Weights of a small mixture-of-experts language model, trained from scratch on English Wikipedia.
Size: width 160, vocabulary 8192.
Experts: 64 experts in each of 15 layers, 96 squared ReLU neurons an expert, 4 picks a token, a sigmoid router, a shared expert of 128 neurons.
Below are experts of layer 10 (counted from 0) of a mixture-of-experts language model. Rows are named router (the router's row for the expert), up (a neuron's input weights, with its number), down (a neuron's output weights, with its number) and show model dimensions 0-159. Each number is 128 + 32 x the weight over its row's rms, rounded and kept within 0 to 255. Numbers have three digits each.
After each expert's rows: "mostly gets" lists some tokens that are sent to it at least half of the time. This comes from a sample of Wikipedia text that the model never trained on.

# expert 9
router:145147101128127154156153187112131110109142112084158146130096077137167113082119143160043112099121069145109110151123122134162132142097113142184177080130053114120113105187191154102107086145130124093163150122171148143150129137132146115102148092077089124118105092128184146107156181118127133090039192110109155049140116054112155167112064118114099038094186111130146123105121179132047097136071137126125134138127117138153114110086179122143120149141097160116129165144133119154159163177117155
up0:088070185121129155159188179087142118132095081154148112167172109136193149051133178131128129160090159139099106137076128093111125189159134134140093133136130093108188088143122122127085148122183145106128117224140157182167109130102152087116157145167125142143151117101152113145162099126106095142123145089124179090123106126091144123155138117144130135083185158158042148130148139154112162133102182132119171157100154134147080089144119119169091104123086180066124103111129170193131131143041172
down0:127219094153137090046130131124174153145081176139122115121167106159125145122136128115181110100166119136125125072137140176171140177108109097105106128142148125164117175134174155127061143153061143116172063138144141154125138160085097122165122136066170108109131149099078096130149132140125086182085099136123100132119152179114140097094075205174106106157122096133122140094094143138124108096181122133093178118152111110186073080136196110136129084083154155123111105100141139138137078118053197
mostly gets: " they", " became", " made", " has", " had", " members"

# expert 26
router:121061185120163111141093140206138140121100128136152135075116076141124093132067134167083159089153090142137173132177097172132106126109199112169137140127097100149141099156134127148103173134110092123166120144185073129146131093145072052170112086108110184116148059089106146159141101146123141119104121140131135083184101086114162188161115130112083109109168103167163149108132159112054115134116117115141116167162134121176084153120158067117101082142160118109122130196127091167047151175149119
up0:103088143163092110178139162131123153117201136122108183115145079148145169126132153108176171163128108114102158123153155101107091163169146183176104072142098117135114152171065140136139101090108168158067088130136112120178157028132093169143101141078110119166128136149160149113103142107149159168155152148150148067125092108136099117129108152133035077159147168166118127088147107218141137148145122108167121121191148127070106139089097122128177142179078118115122132118162087151174178154111099
down0:125086151155146129103171131143109166129110128115178175092075119122109108175130102130138119133115105135111166131136116133145148088138192121220109099141173112132156145130109137151139104108114139179099111152098140121183120100120164203098144129161147142100080129157168088034108170071116175154093151154119134130109148172113098117110091105109138116089111164124116137039131124153096056116202061146125110046114147122102201126175119081157096145170104089127152195109194119141118112123089129
mostly gets: " at", " joined", " At", "At", "'\n", " During"

# expert 60
router:173080110143165064121069139137050112107060144146205169132098099137132168111122114142110107094141061117092150186096195136136108076109152088156148076139082104140116135190182116137103155171092114072143154094242138132148170082162146109104109098076086127153136150111198151079147112154109159152096130163133152139169117115123105125158080128151124065118100129132108108150119145126099138119140124087121135118150117139203089145097180120157144128168131099084131155161133124143132143147140084
up0:152167131132099145136139049079092106128129126118162126129123096066076125123196131119130111090150082158134163125078111140105172106075109133124129095169152135154105091087164146136121161152136170130210118166196144204127114089132119144150126133146172152111134065076123121106117070153068123129167142139136160133088149118084124155122147135136176099113109085129105108099140129181077145078086126076089190094113097098137101134123199170089143140157127147084166034150134154122169159138081171
down0:101073075144155117119142093136085118146083138109125126207144148168119084106100190078124184173123092069131154154164164081146066142215111121111075096148161150110084211133137136115140167155157111115119153050149101147129125149176180074154087181088123094109087157088135123168112116089099107120092158086090158151137128143147093141151107093111056163097115147154122130131153149085159101163160178150131115166194107096162151121098118140149114134166128170096150154113108102135112126081123131
mostly gets: " with", " for", " of", " after", " during", " into"

# expert 43
router:113043108075140101183167147142142163139148073154172104119100138112149069107114122140156148119104116160117141210154112115159144134103150196174132101050076155112185143131153141135059160142146100112140164100153129153135144103173130140142084139069121167199123117147125112163157153134104088020103125109117145114073133118162131171152125160121116086115145108168134184128107121136135110112087170087100110102160165115198073141130139102115097118132090122125140142181135106178071153181169155
up0:143075146074156122143107089185148150169130110100116129143063130100118144110094084101185112111152130035115126089122147178176143102082139127123147163130138122087122090107139196069177135099181074133204138060147131122203063142129154133090166122130159135150188147132164124153129101086118148113151174133114115132022137124128121152088188155150154131158146174149105146109147087111164083129115125107127137127173154133169121139074151129143120141155085177103138154143149129125054154100123096
down0:146134089114088135110074135173149157128128117143068140165130158140157141098073145123124076114071150114132179052146122138079114160116146158128194173123179108058092137140126132105170150155117124140153202188173117210128127106120134138102146098090128145105124139143116099125101162080167155135144099160188076133147094085165082160141117096161109097160077127169071127142125084140060122182099108104106098129119078137157108145094121154148125169144160082060103100153090152064174120116134166
mostly gets: " Jr", ".S", " Los", ".m", " Chev", ".C"

# expert 32
router:107084106146091104130128146107099144118149167164174124131118100135106125145118023138130114100104134142109082166093158167116157201090087189118127099167115104187151110149173141132112137158094116108147118105153132173139107165161141067108137107071118085087128143110161131077171205133141157109104165106143112141135107073121130224160069144172110086076123145171135059118126134100128078078132144090158140109193089197137145172120160103175163107156161138155088118143123085114136129161097156
up0:145058149132090130151183155161095095138144113154116107118117123167073150117121102107141122147103134079130162110107099101201181172105200141122108130133141121116194122106140145133111176164167191160123186161139112142123145141108156161085122127088087067148139101121155195204152159131170155200131135183129134101131073127081117106167120149110137137189140164122154084203100150104084183145152133126164121112193144093103124161193175091131141130064144127129103123177118105162110118179112139
down0:116122090133056150077090142094110161090128139122121129105192124171161132136103109045118135133090066159148100119154128135183118119132114109143150164120130144118128146077060158120106125097198068169139091119111103134118149178118187112170100135127161146125173114191135101149141146081092113168151075100197072113121156111075206139171068168089087131142157115078155109143172142089148166116091106157142083135095138113098099079159125140186124166125124090164121167126188108143171131124126105
mostly gets: "See", "Career", " mathemat", "History", "Early", " Species"

# expert 14
router:127044146115136100132112181114088114122099187112144164064119051151124094116098107152143131099160109197141100140145150126144173112061177169150119151126130115139178067111212121159101130116130115098145152127133107115129140158172160096155159129132158101121183070080140133117133133174114142116080147148117153153118096068120129145149116172186102123139154139159160094158118142086067124157073097101094160114155184209139107159116111084172093104137147105136097144152144068152123152181214131
up0:088184099146077094153114128154178136137129113157090165131135104137094153133171208115187076133131120124107083132182182114134150185131150177114122110138096107155133064108103110082145122152105149134185098090169113132111117178130162085087087126124124163086134108148122128160172115112185164157128121149143115127162123100136116155097089110170105121102165123161051067185139109124143076102090074101146158166173103113151086185093141127141149108111175030157097114174075136123087084146134097
down0:127160134096133156085070135154181176134179134141105129103111138107102156165108159121083078174167144148134120142081117122197121153080100157106124074133169137115120077153135113143145183104169157161065169092050152105134111183151147129070090101111128222168167114093131121150117161116131114173049101136145075083138137151135155082158106130102164150144178123094139085172118072114114118127064116142111071131114110137118118135161156114095103097082129099136113106155140162185155163174066119
mostly gets: " |", " —;", " =", "|", ";", " born"

# expert 37
router:145061156151111135158153141137130156166065179055168096150155118108149112138114097169131118126130126154129152090136151143148141115117204149114146134121092102139102106187163087140081119160148165111124164088139172164124118153108167119148116146114069111106137097107146120131160177155118160068150141102077225116126097153190168155199120144125084081087176090127102128125097173130116150136096174121124203118200191127125111102023138098134130120121142165131127127190169112143124157124167152
up0:189136116168124067127169124141131105158096125079136098142082067112091091141107196136161120172132116116088183184139101098138115105118099096071101153066175096114097113130087124068132078148111174156146216081199187175112123168138153130092135092188160111126123102122140124068125141068122121075162184139160097129086126153116081100123187119117134147114165133152177145158079133126153115179075158133111118073094128094148165117123115119131122105124157157142121141168162111150140101099142182
down0:119143119183150157118104092125129146096140170110161144109110051082171138141142185205160084186145088147141108123149132152155115155058164183154129129158143114132131126081093106140139048114129087093104099115092155129171159086167142138117146127153166103150136078038109089162057135162065070135152149154177126138133155146148101111097102172169177115110078122160061130136118087096123121119055156154103123110106105113135130143168146141079124080145159103180154148137138098136145112125092184
mostly gets: "%", " −", "°", " ft", " .", " +"

# expert 30
router:171138097143171061157137169108129167102151159134192115100093099151208162095061158145136119035154086153116125146096137108107081105093112187121131098084116087114184134179167127121142078107117172112159146137176128157127112125167152092077115125072130089128144156112181143060159150081118114105094132190116184103138141136133133142132114117151042101132182123155174104155077151129110094116107092115070128124171152139126110123100110111101178187092116161136146159125125102193113149143131109
up0:150136074132171091129115100111119135130143140098122156176131130117115141153091168133128096070159097128147142112138157088154016202151164140129042129095162053114111182065139140116092145153103125087151154090099128129186124141170143105118109128128089106170133118126169144131150158201132120093143054140135138133131121122172161129069121149184100070115115170121151114131120140105142109050100129173141132039096155111090075086122119120139147126086112165108058089146164120090093143114115142
down0:091124108179127140146143153109154151099166151125118135117154152138155143148124157116185126169167113145078130096125163161125123147141113154143136124114136104203116155106120192101115128088132128179115136172127135175080129100154119103164111181209102128163076095143131184104154178113174158153143103141089146129143141146135132102141148160092168098106096174097180111108123070083091088098087143217164065140081117185071114106057240142132141098178119097082133148126150152111115102154083132
mostly gets: " function", " well", " parts", " mathemat", "ops", "ically"

# expert 52
router:165100102106157116185079094157107188142150114108197121127094143122140129131081109131084146147163074147099129210135111167072200072130140179179095107114136066178130142118149119157067070150111140103153102060082141155060125100185131140117138119035092114128097078120197174119130134134125151108114157151114141101143122099181146116136105192117142112136132171163119170125101132083110175138080120105115162175132148146160111145107112125127154139135150139142085128148105123152061187143149127
up0:179096109114141101066093081110146099118127091173134158169113166127102136085154132111138108123152144077166130130100157112156160132117161150082120101134180103124136123088158076164146087073176114079151153106133198142148180120092106090154080078070105118113182142095102145191126117169106095145113183102162156131077145147119084109199103134064129153115138120086116223111111137129175101081127115149134096107124163160135058115172150119103170142193138186084157088119157109148140171109118130
down0:154116138080146122070107159073152161141096147170070119128171133137153092133091100110109108076092170114102163077176116088123128131142108061194136034168135125202104075118140137076137139081109148144133145144147107130109089126165124146115160165138142170087105124156122126128090088154135114077203190053136116126098124155156149120161102158162124094082095096113089192155116147125158081122132153158126088084117148115125065154087128162157159125154092164138131114108206172126146161120158158
mostly gets: "AT", "FC", "TC", "MA", "PI", "FA"

# expert 23
router:150133180162125123155075176145110154116110129168172075147076095192108196133110093165111100104195104113105109136099137145146139141090141158106143086107080138126151114129123082146164090144137170116143129081170173231144155120155129125114160111076115101136165101126218090110148147175133174084139184125160181146119097082141155142143103098136107149081124104194103120174120124125133155163154105057076118154159099195179103125101149156173139131165125114083110133098131105123092158182145142
up0:117170141119129105087168125127093079118091070144135136055154155145118125140118091206095130132105110122109177143116137169163129120138125114110160125105099141130139119133174116123154116091163176111146146136160162143109227141075173115154147149098080124107142140081218084181114119134096114147148157149111165156103114132106134174082140101106097172092124106096040148095108107097161125170141119089151163147089125136143051163101088126136177142140164163162169161050128062164119155086098185
down0:124109126123121102080146108095152130115131075075158146118122135147126124160116103187138197063143099122085135102133087091131094110124114087170138136139144172145125153150162106114076098072121118137102176159130167100106177122178094190136198065191160139189103096176117135145097092104132120173154113073099146125111118156134140111134158154111168176143144138126065135085163120127134192114166126116125051160148109110098140143150169141107124163093117225178103117120121088181128092185182079
mostly gets: " U", " vis", " non", " aud", " anti", " Saf"

# expert 50
router:117137132108123111154138118142137172106076153120137105161162091118108155147055151157109081101104112132117073146051187146137142102113128185145066152149114057141146084166117133150133106151132112121127130094113151186112153140109169126095053098138154167089086153119183194162153138163134221134085164130117160141137138094170162123134103185156142128106144105124148099119123170093112107155084133114151112143159137146176073050079104107138137132130109197103129199142067100168084120115111064
up0:142146160105111132089113149133141118068116141107200093125152171126124212095093135114147090132123096156172133116120148125162151131071082108124110148167084105108140198170117152135105111160134111127159124077059186101106118152090111141082151146127132184151112126104150138062088078171100128133133075204091089183205092111108174158134067105104131110156109118108157155137147091116114075195063139082086167129132134073106133097126138082148091085165143136112100189098135162130108134120134123
down0:134086145072098127098149138082200122171153096104116163129128133154099111146071167143155077097102136110186115189108168103124134127095139088157123105157111177146121104088138138144106162136146148089162141188132226160136132153100121156125161139129140053095105148148101096105177159089161145136102041155152119149107095145192177118103135127112121172122128115138034122135125158165134109135115087099151153063227098129115159151138168116102106113166164129185107086151148130159086154154113120
mostly gets: " Paul", "jan", " Alex", "š", " Croat", "″W"

# expert 48
router:140037086116072113121104144148108139147067149161155160091153071124132118074163110165176152030103112140130118112152133135112173079118148154131166126071131146153158118145155170151114132124146108104141097121112156154128108149133131085123105119065070081093183075105103134088134155210143115106130118121125135084179071126171137195167154090126131131155143110130160109132054174124076117158108128111119169190159131162149113160108160115140149111154157117163098124192128087210110173114110149
up0:084059153094133132123136143081091147119156171164106161093174093165162101078136183135141135155127071164119160111138114109087156125108120136144131158157151105116167155182142121148107149122107119206133110103120182117137116141157098103051125132111116078174189137153106198117142132051089111076090172119097134105105103186108141114113154163132106156107129173158153124239119120143095149182138154140132150153159057203115126160095115139109175160145124101104099144187126119168129142100162172
down0:104068165137093062190120137114172091101124158100113077160092156096117097108141072113097145163113115128198196135130110144129132095138185149082166161095122132147116069084125105100130172122151111117179120187143092068129145139034094138110124111158094119090114114110152144160138111088125089104135117151129076104111145117131152145164145040141135164185134147112184139123106125105126177103140131172145128091134138075083140230128074157108097140154086082083136132139147153139112162081123110
mostly gets: " %", " JPL", " ·", " Votes", "'\n", " Notes"

# expert 24
router:180117114173095138125119131134130146078046106144153166138140090153116118174091116137130100125176035161137124113166163171112162138103138122171133168043120134137149127185187142112158151161077184075140109124126098100081177114190135109128092147097104107160153132153124216147157146144112171103091198138117110128222114105138161151174140153112093108152087095150115118153116146141108149154133129153098193182128123106172101077079161115142175087120165136130115154167147106132087146157120115
up0:103057097134173170137104122152160174110073089141071116112129155113147120108198088119147155162149114101102104138157141139176156132145067113125074117092098142152166085132115103090057095146105155128181100165084143088124121154109146167153115140057103143082112081202165082149188155119136131151119069157051148122159116170158085093141149123132121091145061122162100134090125143154165157119106128173171164143124124065130101130111157158166076106143123077137092099153130111139110185143073133
down0:088155132127091118140103126143091169167148104154152168130063094150138107122230133103113091091119127153095099110134110069120086122146162155062143150150092170121131134068104166106188130075159149059142178100059111129111157171207137149166179145128121148113159136129106128174140141102168118176121102137166136095117153144134235144126136149081089158140114121101156127162157108129124118101110158082110106165151108126100124138163128117091109137162062161097149138109209138100152070104150084
mostly gets: " the", " this", " a", " one", " This", " per"

# expert 20
router:172136099112151110155116102137104109104124171075174113134071145134094112197115117185138115071123112137088117112162177231104097098097175143137124159096141090133104127096147077126078135130148145142169091086179161168065181133110149142100128125090139122097133166132173164095145140181132209097084114174135114102115113092116170155138078161142145130084191096152199165129093151086129101117118106119123112136139146138163075131076137109150114098123091181124107158140082093174100165144116057
up0:092189186071140134097216118107111203150148113145120087135141181127099124075132117159095155117080154108114115198126099117111174164140157166129144122122116127096152075091192101098104131191109180103138115101137128100143154180111084126147149121130148179066123161140116166115099126171126136099106129130103145129140156062071142119118139084131063149117042113140113124089127124190113092094218158108099152161085158095133131151139136133134162142147124131131133136125108099110052128061096089
down0:099110127099170178113116067095070074120102130107079104075140176110120155137134135095133085117113128128131125122113168131130137150120116103103094114157150113125085107141078069125125171119119151140131124088088145130106089139096219180117167130197054097122153148113159165118147110073151129138140158117123141159089124096120118094105117092108192089143050124057120106135139168077177099118204111114150140172139094125075178103111099142140155118072140084136096163113072212159114107127070109
mostly gets: "ya", "ić", "ko", "ai", " Japan", "hi"

# expert 19
router:131127098103139121157132184150092147137062090099179069105146096123136147143138064174136089069141129100137084157085113156153086148092143183184093134111074102127127108166148100112114146120124096073116130084173117157080153152108136086097147110119141195092118124125169153165163147109086175150080146185175175123120101073155175124146153125167084123171113094122179088107065119090158070174136147120155152194146155106153082099136167091073137109141092165110126103133103112151087148185141131
up0:174159185158103138154148146152069120091119124125162138124123120084170136112083169096094115073168096181167115071116101183092116144081095176053140123084112127163141119124114080105139125106096087086075185104191133091132139110116110138114163102140132175100078142128100130140123149197090082194163107132135143154144139121123111175163088142152130125076120148110101076125130088114123124108165104149141136111132234132127155149117203088135142132111139129117106045103127131106063076172147116
down0:132162135125159156136087202122131123085136095155145105146167127166195125161136135177098126108104098121120096137092158160168111136135090101111112152114168157145162078103172064122185058127119127084133171121160154113083121109136080119171148096155108118094106101091109110140131166141157134163171154120113108117135103134172173160180087142131091135153088097150069126132179118121149041119216148121196052131101165191102083119097146149162163098142164110174124092159109132107091114071131077
mostly gets: " York", "ville", "ford", " Robert", "ington", " Frank"

# expert 11
router:180123059101136132167147149147147169155095151132147142105189091142162147107078117176144127121082102160055180132130191141132122125115119132148120044100114126189115123156193092132078113136088122107111191114138119170092113105115121165148146118123119136137174155106160127090099211163111103103072106103163181117137121145112129136167140121197142103168159123193151136171109142136090125151123126135090127214146101111176127094116136112078161156137131185171129074086055099100091174138134105
up0:154119121086122169124098076146126136072184118146148195079113115167093157101114095141156069092087112148103121107115132131123100099166120146167197129077173094132141123157163124068114055142135169141110122048170094161123117113134133111116107134134107131107196195155100157097169139140119085130111125129177194119198077119113086120125093153160190100156110107161129211145178155154118106131184115097122166145133113181149154127121138109104141098123163189154126120130097150106197184144143098
down0:134166136153148080169094143120141120078140129190123160136098168122107101125092111135121157126173118113098155132115130145144222148191151139169165172116181059159140144065116114166071153152091088144125141125107167128193125137135132087147115155092124069134089186104124138129110147137140097141094162136119148111098073124172163152118084093069168126164185123169096068127152110085191099140156091091120135142120125195060134092108136123130187106123070105086119120200075150085114155132121118
mostly gets: "ip", "igg", "oot", "ump", " pop", "amp"

# expert 54
router:110075086091105095155058102168152162162049161137128135154131078192122196182121114163143170103138140126136101164107109167140126164118110123149129155065098118168122128156200121104115115190115124064186092114191120138134155088090124142106133093126158145149115159136132112098130185148096139133059156096080147077094122137150135186154128159109159095159155138198134151144122170140107055133101122087141128144149100181195118128116157051137093121144114161095102132155131086186123132110134130
up0:118085107164113132114074130139113132105115128121144088071099130162106120137085164122119118154130137124110139175092082173124096167135189154169143143109153082156114187134145151100128100128113182127139064127158109089137155084132106135149088144117194116141118120140118154118162139121183181097122139098072124100134173199116151202172157116087136109103147081140108075146131096226068135190140132120150109101117124109124099154151111140061126090114134128125095132199151172201031133158071135
down0:164077121121132175111150143149101156133165117105106151112137039119168068151188105138141227145085144105109130071105110114134187112101129071173080109143222098115103115110121127164130100129115119117136154111098137143108097105124146108148141171141122123083120129112125114145111140108113124151133097103136107170138095107135153131112114124148097155181120137161097133078156152072094214046130113111089173058103034161108188123091151140141160103152126122124123054092118086098104102160092133
mostly gets: "===", "====", "=", "|", " Preceded", "=="

# expert 62
router:168135154143124100188064086083071118113142114111079144150144126123104138148130137189089169123128065171093088117083117145210124109102079131171152119105116139095171086180156157144111082157053116128143202114113145180110191120120101160126165138148124118149122059108097129113189125144105121079138114161157152122154057116173177116172109174176117142103168114137119118106046124144103112158062148102081126110129142187148115145138159080167152136125119158105142192136121123148084141121136150
up0:112130104111130159137115132137099097121120145107115089090065144158097123120158130067154097165140154170106135135101104131111150159116088176079145118129117145173147082166115118107088094147083125111129098100151083104107216102124172049060116130144165177199071110064057115139157193109120123125097133097126113113075107145165216142133135104108161105116153112109095151111114135125145150186118148162157087081137198207100130105144136086157117129122074121138152156172172085140132109162078148
down0:080182149073132183123127115127074119046125185104200132062109060133099171157168075144114133166083118153111079112153095135158133150123112085121109105107113135086148135136104106178130161144179119107091067167108107116164116184079158135120084133091115160128135130128072169117149111101127139117093138074153120106111140197111153144100121128084112123125126141151125088151107078161108142106184127202199153188143084169116072153151136125100127163144146155148155157154192078123155143105142161
mostly gets: " l", " cl", " Sl", " Gl", " Hel", " Mil"

# expert 59
router:152107145096155096169123169181088152113106161145091120128161093135114109169162119215112155137148112127119200110107147128154120081133113142183132148141070113132131065117108098115138125118117124116125119130166139145119171140132090124145153117120122124144090092092114136163152170154115140027109181128119134114163055131131179181169059120127100158105133072150145125108111216183128159170155148105141144125162198142192129162040133100095160119182143135080134152152135098182102175181103151
up0:163169144124156116146151135162085101132140048105044103112071055120152090158127140189113153098129160142122132102182148127135102169127083181148158143128120108103106129160138082139121132117111097107127129093150083150155164133104130128158113146123137207142142124121114098173126192113191115130125123132077092152108125152126081115103140183114116124064158080111169162232107165118144120133142146109108142134191144106171191182072086120072117145095058089122132081129131135165144177164151158
down0:156153162107138138158146159082117146138113128143104106130077107060107086129146101171179157116115153110043143113083130050117161190192106126152120104148183079115091163120088146107073120134129161135138122136127094099092146077107122151069148112134140116166144147134119056118088178152106101139096108111103173165180157119136122175150089181128084142104087111134135079133111156154164110121097209112181151204101094127158070159148064161119080169139099134128077120109157144104124124164109164
mostly gets: "'\n", "',", " Yes", " Bur", " BRA", "с"

# expert 38
router:127111162090087133130103124165085102124099058106157109118144135177083128124117108135136147077095112130151100157120131153148191175078202148140134139087110142172154155134164161100092108155120084061136138108129102124135207135162114139136098124123094187185163112135151168158155119134132198124096145077111120119191172085152184227170128106190104090122126176176114118175130150155121080118104122107149149174115145119167086100114159106146131099146162149064100114164096106138080129161175170
up0:107147156149097140106121153159108113156149142156127117176186127145122102108091120114164128167048101189155177133129138152191075135150113138084144127093174080140094139146106107100090075111164124035145178116129103111177115204114148168105137194080133129115194116090144146112112140131092127138137153094131137124135132146141094098182058131113110153126159077041108124123068141146098117112090078075102208115122148160101125148175127125151132144152098102118169163139121116101109088186123191
down0:129125081179067136160121091147152183138164132148079082143145195155083120107066195104156084156102142105130136123115083142108110129148073146107143133134117078136083091156079127121144120151159125143131096229157133185149119143064120115119175124096062088108108111140131146145129133149113183187059098111116078118115122134073113135122139107138114100094129073131108144139120165122110074121112112109163178143183166140124174124181153147149155134054103172159131157081133186070074132145126148
mostly gets: " National", " Royal", " International", " This", " The", " World"

# expert 31
router:133134107188114088162071145203124133143101112104171146115069143140174136113146120117125131097165106177123136086074120154130150153087111150150119102088139103117156078146139123122097091110037109120128119144119072142129120157175138085127193129073160175173103160135148139104160153106053115114119165121144130159121137057142127133125066168126147088095157093149100137146091168053088079077131108121082143159186201137114134144102163108132163151099102130072124142217120104118096152183146123
up0:148172077106133103180130172162094118119083153131154118121100095140180176108056176089104105123143058108124065134107184096153165145112073147205087114118079174057144109132078124131108164173137138165162020161181174136116127167133103129179169142150083107123161154174151102137132135123116126115140106117143178123093092075135154123080087163094109137133157155084137187148173120078130135144156130148155136168123154153138139127140156079119123151103137088140133118102162137084154102130068133
down0:110052154089139100164155061109125111120098130112206108064126147133111148045132178034137111161095152136181141141148084104106133120095125140154122165143163149154146140172087138144121109131141127158180104129175136121144129098104113120150171092074136081123109173162102159098150146149129115107151073130171164092145149154128167111111129090167119077144131133107048102198156173133126107172165182110166102145122153073093158130151056079113094154130116118128142148099150081117141114080141060
mostly gets: "|---|---|---|---|---|\n", " conf", " det", " aff", "urn", " dam"

# expert 16
router:121135114129092135134135112118072185142133165080109095112108134130147173096119096140081096047151084138074149114110155130163094138094125149129125087099109089192125151169199143124116101182098157078156164110128157141079130142200125074114161125118132131146129118114175135123172188124061202091141120129127099127182148113145155138160118109176099093123130141145241110128113158117065146105151080114120192142138133160139101078133128086072183153127114136062139178123108108138140171173147141
up0:089130095141168076154172125180133157144106089115149150184150171080134192146119137053142158214122116164087170096154131095078190106127093190113103117121148166113149150167127155154110137161131161155156143140091127186116153110109175118097100130082150166079102162143053164169195123119151095099068122078127122159199135137116152122128173159121145164190143110128198146163139154137135128156128079116164165168120121102119079106141163119083186124122106156102108125166122148145133169129169125
down0:113109171105114183121097067110092082140227161119115079098129079145110105145151144097103075089138134112135132168149131094126121146209119052082119116128133133124104149139118108144157078079100100086106120114131106120129107124098085157130088123137107164183124139117167134183170109096095137159104059142194159096113105078077080158157122134130061117118159101125126162040133088159140104108107108117117124063109127123173183128126119124162128152128140150129135180106132020085118151139140147
mostly gets: "ization", "ological", "atic", "ability", "ible", "ative"

# expert 4
router:117062142173153118141142192116139174162112133095132146158158124176184085113098123147084116125151116110150143103169123164176154075059116124122162162135114100136107114189170101166150169128147164097152119113156150126136123122115135107128103147125136115080154131072112126111191182151111141074113210136165157122152135108159157179203111180163088105124157068141115117089056136146140078130083172120115149132216133126137092071041133079140120136122182161119129118146085130144069139141141149
up0:149159156108130233161155159174127162125070078146087213130165113133186136096188142121094113144147120170190140158067152134119187093097120132127089095092108129131082127084087132136126139069120132137142132113157135165110140123126123129135083174098137048102124127104119141100140135149145126168162142128178151139175145123148124078118153168126125128156144116124090113150181135164080125134123138131121144155199204149130168153085176089147118110108076113113078106094162128105059124208098174
down0:088169165131176111134131202131091113140122101126086137087090160136165109106077148094147162109111164109073072076161130150206166148143097135132171191136164137163042145112096118144136208160193171110115085158072082139119134098185090136171125135185102118156120116096106124147160141122124099136098128109104071122091178115151084085137100106148115151153122134097161119132126120199129127088162150139150127143168101126156110164193113147125057142138138133151152117167063184104152149114120102
mostly gets: " ", " −", "–", "°", "′", " Binomial"

# expert 41
router:148100123132158116141103198105106119112070130121138121126107093143166112123124112127102083092143034161099139136088104137155111150097181154162132119075081151124153079195177163138118080139103171062153093112210148152132135151169136172069144089134115086123114161153136112118130140141127152090067156159156163061173122090120137181130064183155116084079119076109092190124148145132090143148096110117097124140162134156152104129075123081150172084132066138088142189166120112142141146137107099
up0:134127165142170188115167135088148127067106167114164097151096077127172128172106085139139072121128085167157124160094108137162085155119085177114139120067127105194198130122091115132083167096083066127132199050137113173132119122169158112142163142145069031054154111158175172119119119202131125126193123122085143128125130117118154155122189128109134149099089129105106102116170134090112130123158144091087127089129103171164116113160113112130121102125083105144140118098088139088098119150104154
down0:121128112171099098142068112153085116112177105115152110091116184116156152120082156161136140090033084161146108087057101149124152192112060146076120125118100109190113127081098158169113143068142129105116180184205138128131123122134132053180160139150154139118113149066052176116094075099134147099156152111150155160118104112123142159120093111128120150096131152157180137130164133131178146112163127082173129131128144136176153133151103185138086156043122132109120174109144138122142125098112163
mostly gets: " was", " is", " were", " has", " also", " had"

# expert 28
router:172180104154137134173109190069103113086130110066131130209173061147137194125145131165152178105158149106115158156099134163162187147110114103146131060117104153110153098119175144127132101166033097105163159132123088157167169129142162131147171139086086161101166094092140101133160155158133112111115146111170139085094071113119125179159096145154104112099138157191109101178094152140141156111148181116092143119175125179153128141066159094114137120147070112085114108115101100171135168130160128
up0:133110151178130142169140158145133120132140119141089135093146062154153152123141144175192172116137169086152109121131086160122119123080131132139154167122127133154094107082144154118165144164040139152112168137164173117157118098153109141139126138098092099137115142108124210171152162130126109125146134103068149121166088163067108135075077084102040147137071136148146102077131100105092087130138136133222116186176116168066129171103146155081147113100131122047086077126156066126130166098128125
down0:127097190103172156132115146151098123090091064090077150147092148112126034167088068126148167186104120130158099144230148128121103080116146107143165174120168125114125104110130131145138114163094127162103156125088141120137132177086146160141115142152152098195141127169153142163150118168143104168170126148145202145096124144167144104126131155077194153215128055117130134189076091143118090105185139139112102107141124134131127150155125148147077091106173162099159111147109138150113189112159129
mostly gets: " Co", " Comp", " comp", " rep", " Res", " ref"

# expert 58
router:206070137131121097109140147162049138101087143091194156176071103140174120121133115159040095106153045126093131169104151150160131130083163120224166077120064113176109125155135146174132109162084109074147153088203143116185176125148115058093124120118091172122133122103157124093136109146124140121067122148110146117154106116112133130148082110140134078080135129153130108098129166146117161128104118111138128126178095130166123077111165127125167075132117149114143186141099142157112140149154120
up0:089112151100083103140122139140144106115174075124103168119193153137080149155163161110180150132121188139158110068194112080090103081153158172092104211163106146093127123122107109135163150109230159187137127135111096105057119152140088088132177155113117128126158081143153144122121121095121071155148109139172140113174112089099126123104122184147054090149175118096116128165128106133167093133165193160131129107155139159103190135114131101116066172115167106088096137106170122093120109118165122
down0:171094132104122070111115130079120144143097189071135116133106109141128159135122093173129094153162086122164082150077155119135145145095075101077108092132075084134153118108095170156125068084084088174154121134140169135167149160109128170135076054177160139141086110153121134123170144113108104121080134136146104141144130084166092090178118151155165192057141111127121128186053129154100170097170154137128137054118125091137065114131134110155146111145111193081122062106143168167140109092090134
mostly gets: " for", " on", " over", " after", " during", " under"